Weights of a small mixture-of-experts language model, trained from scratch on English Wikipedia.
Experts: 128 experts in each of 7 layers, 32 tanh GELU neurons an expert.
Below are experts of layer 2 (counted from 0) of a mixture-of-experts language model. Rows are named router (the router's row for the expert), up (a neuron's input weights, with its number), down (a neuron's output weights, with its number) and show model dimensions 0-191. Each number is 500 + 25 x the weight over its row's rms, rounded and kept within 0 to 999. Numbers have three digits each.
Before each expert's rows: a language model's description of what the expert responds to. This comes from a sample of Wikipedia text that the model never trained on.

# expert 21
It responds to: Trailing number digits. Later digit groups after commas, decimal points or year prefixes, such as 00 in 12,000, 70 in 2.70, 60 in 1960s.
router:477477498462516460559477487527503501467478516513462503452499485514426502526514489522477515460507454515488484478506520508495527525503526480513509488502470529519494466537494468508549516527485479548512485513488509521500490488494498479504510550497487507487547481479506512539421502500506464535511500504492505500502479525492492506525486486481519504500443453478511413510505477501505572476485432529472518494489512495507527483492515489503504474531486477506471455501515479493548495479487523489537530535496477466488473490496509482503487516513515554551472512515524491496496523481511530490
up0:508534520472490491542518525538496504458488470483498501467497483528534523527508511497527517466539535526521489485509490474506511519546520463479520498532483512489530477474497450437517497530469452491503498459488501496515483541555525476488557508508489489501524501466523468478555487473552494478505489535534472537528495464516472517515551499464488523490502485525469454470437491514506512470522517498521494542505511483461526494505495546511523509538483493502509531480487464480514494513508475516520489475500483524482461488492529499492518482491543479455513468555486519465487494510521495488
down0:520516505485516465534501492495500507476507513483493508525455547491513458496497503559520502517541456502499471514486496553509516509504522472468531523475489489529493486570482526518535477454489535503514514520496518479474524490511521531511475523512496493516482488501489458479496498479479473505472542546521471457506550476504523498516499497512506472497490509521540533521504493466512512538553530479477533522449536509532536510461491499479503484541479503481483483565501515484556472531470483535524499486483485472458490519479513457512502505472478471457550496492482541482487483501484505546
up1:489530525506467500483505488505505514507492514467499531490501507480483494497461480532480498471449466515490450481507481522541503495518496515506486507499487457514481500570483497480442498485508503500507513493525488459538487483507496442516528522510520498511514431558501555501468545472493487535488511526459487550507468486471552500529472495496516494481486490577485475478488473517496459463469540506512490531481506515514544512489489440502488497518492495484504514450515477503525504520483471454512526484523472496491502445500512514493538476467495488490477487491453503467504488533536503475
down1:493478498511542514520479510506469511515475484502439501486490523483490494492496457542499527462522505509517469452485489498500543514473537520513485502484512486487536486528519480492506560458488473514520534509547508497518508525490484524538510454485508471520473460558503514515496531500456477541524447528517505482542531533533534522474481478515472470491535527477487521439493512479462469501520554465492532483517510532476442465486474525477481471502507506535500475492525484419476476474528521515528485483520475513494497488495491502467495498506499468490494519491522506521479471502492505520
up2:514517494488501516488478531483489522521541522511534506474495509519444565496515478530473537475502468472459472477531520520491491524464479535468483516539479512518505480509498519546515504495569507509495485479498507515534474465514529512506565533472530525516536495540496523528456487524562503493503526483490491551545512497530497530493532470484538474504470482528466491472483471497539500514513501467505501542491519491512524499516485471498497504527488508512492509557524525490483477500515483508540555532524523458510515472528530506491501520462488503516494488502520499475516519468462558486
down2:532507484493518512489477446561454551461519488522485481485509497508549488492493498466542485509512511517520473499483476527490548519507474489541488501505527499512470481513512479533456498498493494477506557516486489532531505515532446557499518514525514531499543449539459458513477474505442454540505488478509504522478481528519459529490484497514450530486494502498525495489488485518492472483470486490534522508475489496528477475506461516479502494470507495488466510526504487487504486513493479546527479509485491473494528480503458480501540512481537500530507462518516478526513523465509432533
up3:495493517515501504498471496518522472500494491509540474483499525523527505516552456535531498500514485519471487495517470503527472463537538538503483476555476495479446492467507490499517510493497508481507468493512517496473448517491474456532499495513531494486541477473499510507462526515431490480486525484544495515511500512490543534521505478497499486494472481500491497510487494492530528471502488479495517463515484489455560517527529516477509491456532499449524513481549513517510490499472463583468487501476507543517525544495493495506494511482482553505551501471485552451495518533504466509
down3:527507498537460507505483480505533519525505467547505470516524512493509484527476524461484541458499480519525501507509484513495508464458483459520504542457531522501522511516507512518435510503531508524502522535506550528494511487529513542490478482510505487461562505476511474527468517459469495510521488506517509473466545529517516509508533455522477487486513442494492489533473502496523495519463487484532493497491512443525434473467542501496509517489532505535494518506467503494481518460496498526476476498522516489508488539523454490522532548510535472486506464498516503560514474515534514496
up4:472501495513500448519492462524494486485490497547489507503506549474502497493463496512510527491509517486502548466512459492535465509481479498477510494509492534524495530510500471527536524465483472494490523470493490491537489495484529517475494486499561534513562490503495478505533534497492472547511493460503487528521510477494468507485513544515547475472512460493493477504454491524449488497513506534499499446507509438497501530532502505518488493469509528528544474509504485479506515459493472442522487513539468466497488492448513463517488504464493527501468493466518478538437467508496499442
down4:474518467476498521472523541481512500477519529490511543486510476483495519544526544478526453536521460518544505493454485548475532501499485492553482536522544474482552478504433484537480506503517505502551511548453471468516510483522497533504477494493472481497514511557534511483538483500515440477467518513507499464475525481493524499500532484501512532533458495479526490475489502493512503510467498494521520475512481475495529461487486511476506484567524500478519524470498488541509524502496528483474498489492463488533519475501542508493512493479511501510499517529508455476496491499479450522

# expert 37
It responds to: Digits in stat tables. Single digits and small numbers in sports statistics, vote counts and tables, often between pipes or semicolons, such as 0, 1, 3, 10.
router:492441475502476510513493503526520466541497489444502515488543525456510531516492537477514537523522452515501464438493542509462511546501501475497494495495494517526479482476460499491518478499485488527492507495488464500500468475490505509531485491471502492497480482548486503460571518462543486505485499513541509512535477493521505534508521440478489497500445498511500450484488488472503525521514498500514500485492509450546543491507514475519510483525473493511484510516452513502551517472506477504496506477467439462514460523537520493507447525515510464506474526503517469509512493480511475469
up0:457504512470523473474479508490518440528498480478510491519489520459508531543480529538450503460506509489442496497488490514504511493551494492507545517482516473510499512493461495506497480482525474498515488495518528513514492477485445507481542474463506485525480563505519482480495483514513503488481499506534463509493504443431504569511456483527532522478505524511506510466504462493521492517457488476517499503498504526506517484463447503456510502504483495487460529535449478508478509485503494475522516548480488452524554478472486504489477511465456494472506517491490463470488522502515514470
down0:507533451495503491485502501499526482490493523531517482498472479517516549536518481451521509486504518475540492470477514468479444518431484519537498502532504507452529487467534504501459544505548549479517481486538504499515466496477467488488490505486533453499552463467500478523495517507506512490522495512484513473522472496539510531484484485498514499492524530486469491501483513496526490529498513492470484499505538507490501499486483510500491480487514461540503532459521479495582498477467530535525514489501541533419499555525505508467511492501521501490487500503488512543516474495439505514
up1:486506478483507488538497508467494471526493500454510506487496499512479505496487494509464491476492460513488492481515551500471534496484489531484504466526506492513526502484506489500482495510508499531524489478497542456463506477466525498567492541471496493466499496510455477503497520502535464514499506536490421503539465511484509585528488480462503490457494487506510472461493513516531559451521494498502514508496490504465514482522486511467482534503483456488463493536482490541499488492506515503532530529453495480480533478476496518487479529529502533486541518514541499510474586512514549501
down1:555530556540483547521495519476499517501527528514523496484538519519501500461500493521528546500501531493497536501508509520493469494452483477522492548520493505476502490548518486526485500493503487461467500488487494484506472559512493437473504465518526535510507528530550469491476502546468546527486519506467476501519481470490470474478505501477514528504522499523486496516507500500491502507530501558445473477544485521512538482517513518471512505460550506490491515504484539521468500516500505464497462498486487513486532492529516528462517496504492521535429533451502462502494468531486517484
up2:502512493508436503486515528512513494460537463512517491490486481475477509492543501509520473497501508494498527497540541497462530483516478483530520555528450501507536474495510503506512474504537544500462492487522517491493533536462467451475493464503466498502489548532510487499497521503512557470525480483482502497501520514483486461481513512496506500506473516526474504546518539541500509501509542480504503517506494473529475520510496479450480532467533506500492505507490540507469429511530513543461473503479517485471488481561458522502485511481522515525460538516505512514549534458449522515
down2:518488498505500495483504531491521474542512443521490470452529506464482483493501568471527463479471506499497481509497536480552510482567512458460563533500498495488493511511516498526479478495497530492498520513490491507475468495470469523504516488504505505519481501457464491454502533525465525521519516524491532445468509503488519509520521513495486523481501483479541456471514492490520516513532480536508528483456505507499518493516529451481478499503530529515495482513497549500488500516499497458464483482497485476548456513495461489511443474534487500500499542490467532566509497498496548470
up3:485461482473513555507492455438504488547461487495478503486501531513515505484519511509519517543527515501504491515486488546518482515509441490489479545500434529497496501490533521476476457489513503526512502471539453480524513503473479501576501496493491493561515469497489488510495481502529462535492507500515494490491509507515540507501479445471476508528477487540499495520508494485553434489511503519490506514491503540492522529498475479490496480496507463471500519517475482491473503509487494488525526543519473512567506487514483499473508524554538511516476517524531485490521489519426520510
down3:546531484521457499513500516503526478484525529515474524470500451512459522494490528499499516495528462479517506518508486504486488518503468462504538480521502508469548507504509527514557495549516484489512478555487487495516540529527460465490528478487537471471467476531482538438519530481497492519482470457514570499518447513486518537491520458516498535516507529496446498517505486525494496453495512468496464536498461484489500488494500487486496462536479506530508476505503470492484443478511504504516495483478557489463516502503495494524470477501470488468475520508492521529461514536465479503
up4:450507506504473531455503518515502525538517478417524485519474479514529495506474536502519523465478469513465463485490527502510489537502530483470485477502474503474475516477506484500463466456486492496508475514493521577522438489493477505528536540519468444445490490480502494502486498516505526501466497523494509530507463500485456578481473472509489482498517500521512449476496443487520527507495478533507468502508530528495508476509495522493548476504493507485471485548509488428483499492508497500494503503503508495478502497450545506491519512491513520477528508499504494473503480500515472536
down4:479525506533501511482526514518492500497541535500486503510416519501504528516491562485507502544516496504526510510524498503521504512556543498536518540487513531473502495525537529492495491520498515539486555490468458508485475551507499531494468472488472481463500518492466530514543510521508517470498490479500479590519496550493451460453495474513461533474529507500513496498501515478491502490511495463477504537501492493517485539474507507531488472532490509518500488483542497508462491503520504500514499544479497469539525559507482517522521509530473490468475485446508505520532486491514474527

# expert 26
It responds to: Digits in numbers. Single digits and digit pairs inside numbers, such as vote counts, years, scores, populations and coordinates, often in tables.
router:477499479476508524480493476520555497509456507473488519483509482512521515509480447520496516500473470518487499455508513526515516474495529502490504477507506508461495496500516489486542534492475493511492494510497461490480477492515515475444529495494502522512508492512487528541477550497496513505479503504537479505508504537484501535528502450499480496490491472517513469535499481473511486514471453502504511487512496485479546482494528478535476394550459480464463450507497513473522507504497479493482539492508471450529484528460478488517482519506522556591480519513508495496487461485524456461
up0:474503520487474468504511488486561508523484475467486527467496466469509524525482552530556522480535502487477470468459460529511493460501527540466525516557507475520469520475486502514550491510538482449524476523517511487487483468507468479509542527520485515517502526519508529475510521522500486485474456543490478507515506545521526503511526486485490509511521499498467494480519473527518527475476555528455543501493466507489506499506498483535451520510503499438501481516495478512472497505476460498552495505534512481470498531458520454508509479467491476488526486469519515484509478502463499476
down0:484508523505547484522468572516432518462492500506475490508477495469478458487544523532504537497483471489515464528512498470482547510488506535494494524485515515488543476556487512516512468474502531525526530486519512493508500514483487493477505509545502509538417491521482490492520515464481514498463490521465538519531500506510490486490525473535542519473489493487481513463451531484465506479496476491483489497495544519470508489494465482530520534487511536541512523442517507502542490513506486538502525533503511478470550513533525496520476537490489515503494492502491510519483456544532522516
up1:514496470485478525470491524452522498531444533498513498500495526534470462534520463479518497505503474492463482501533508519441483500503515551528475468524492502495496488513489549495504502517477490457489501466491477515472484465525533507452468504475522504521515466495468490531484489546501514494476488520579504537536497513506478486474556491507502497501492510524499503497523486534521516483502490543516513510531476489474555520557472536503490450533508523471536481555538520470526507510500469516480536488498502496509498532505505495523468473499494524499493536487488524448513488456449513476
down1:496467499503548508435498504533538528492512457501557528503521481512506552500516498481500520530505479500499502536491501508502486501505500490504506498506513578512483510500543510530540513529504524493529483551455506533464492513520507505522456476536486529487479501481515482505467527482492521535503480503522504444535514485540507458565472500524505507466533497529489504508513484490481502491480528536450473482513445468500490512492494497519540487487484487448487523502518530495479485474487469511438475461489509513474505503538493481478528463519512473493527474472485478533523467532516533544
up2:503546475504499544543523507501538473508494493408458520519512499509512511496518523539521492529512515489512496459485551491506482481508496486548490459527541498448526529499487520492506498502495505506522513448469458463511459481457522515472515485478562510504498510498512485542523542487507470504499472460503530567489522496511492529512515502501478509506490497530486506463488501491475462509492489479528524473506478485501515455520501495442517462481543486470519511515474524527485518538506468526479531515491476484499518513449489505472528506467483509530454497524522502487447542512486499499
down2:512463504495467498505499485414502493531482510503480500494503488501541503510510504469478507544510496469490501468557498482476528514472515529461488481515481502507520494548471497473480495480468532481513487508459496490473493490492523485504527482517468499516482488526467538539531518471535471480444545532491498446492515557518530528484475495470523516493461489487516496528505493500567511496487456507519524546474531511488509521512517505488487578527440481466513468527498528514491488498489505471491538470505527470474503511508520497535536516507511520503530480490489454533493519546508533495
up3:464484464491486500470511470525542470467464512452480507520475530507520505520460476524501549516535473548481486470508458517485501499501488472489536491493514493509503550492487540482492572491492510484493467500491493478489464481538479518474524499490534502491533534502488518506488530487467524526485543487509521535485460486455502587519443487485502503511508486512522473515493492487476478506471512530536487455512523490482532478489489480529525487486457519501504516505532530476503505512517500475492529523485477441494494529485508482523483497490525553528536510497473514495480462481545496440
down3:495503477521494485533476556460479551491515503527557480511503494518480485476542534487506498487481466473532487529458491490504467426502510518479474566540504519473518474483510506496508459500518463512497513440477514528533494468478511481524485531522520498502522466488505524537459474497502504496502480495501451536503531502513529491493496492527480441495513489496542478466505524519477493480530501484438520502505467488534483501539541504512488489526528473491504472519445487492502522546513531528524495516515518523545486466492513478524521496468498520458527459533540497496521499495487483486
up4:519506480493503565481504480463522513485472489470494498495497494517424561520488489475524482543470513505522453478513508535480500490500478557501483487543509495470504591496530503488526489529510479469500460455502463467485486464469495498502475501492541511489492488531489507537502539482515504484481544508532474531525509496530486504546563503539503537498513539517459534509466505501519507544508531492498504477519511483525479492499482483516493483462507507478531498508503541478488480501508468525484525473507483486499505521511502502533494516504498483480429547478520512462476515467496505467
down4:467507481494475502511510467478503455514506530497515534502531471473491523536490481517464460500477495497487501479495508530509516485520482536503493493496504451460525503544481512507531472502509485453511487469471493511510523487468490473550531517488453475489509500494504498506520532446537488462488548515502475533506489550501481414522538522496488517520485474467527537488519468481496515514499525507554467491466549500487487464474507489533477552493506523496499484449489506504489521488492520524469515500487492498536500497503542478511473561511456506467512511460562488514527515520538503537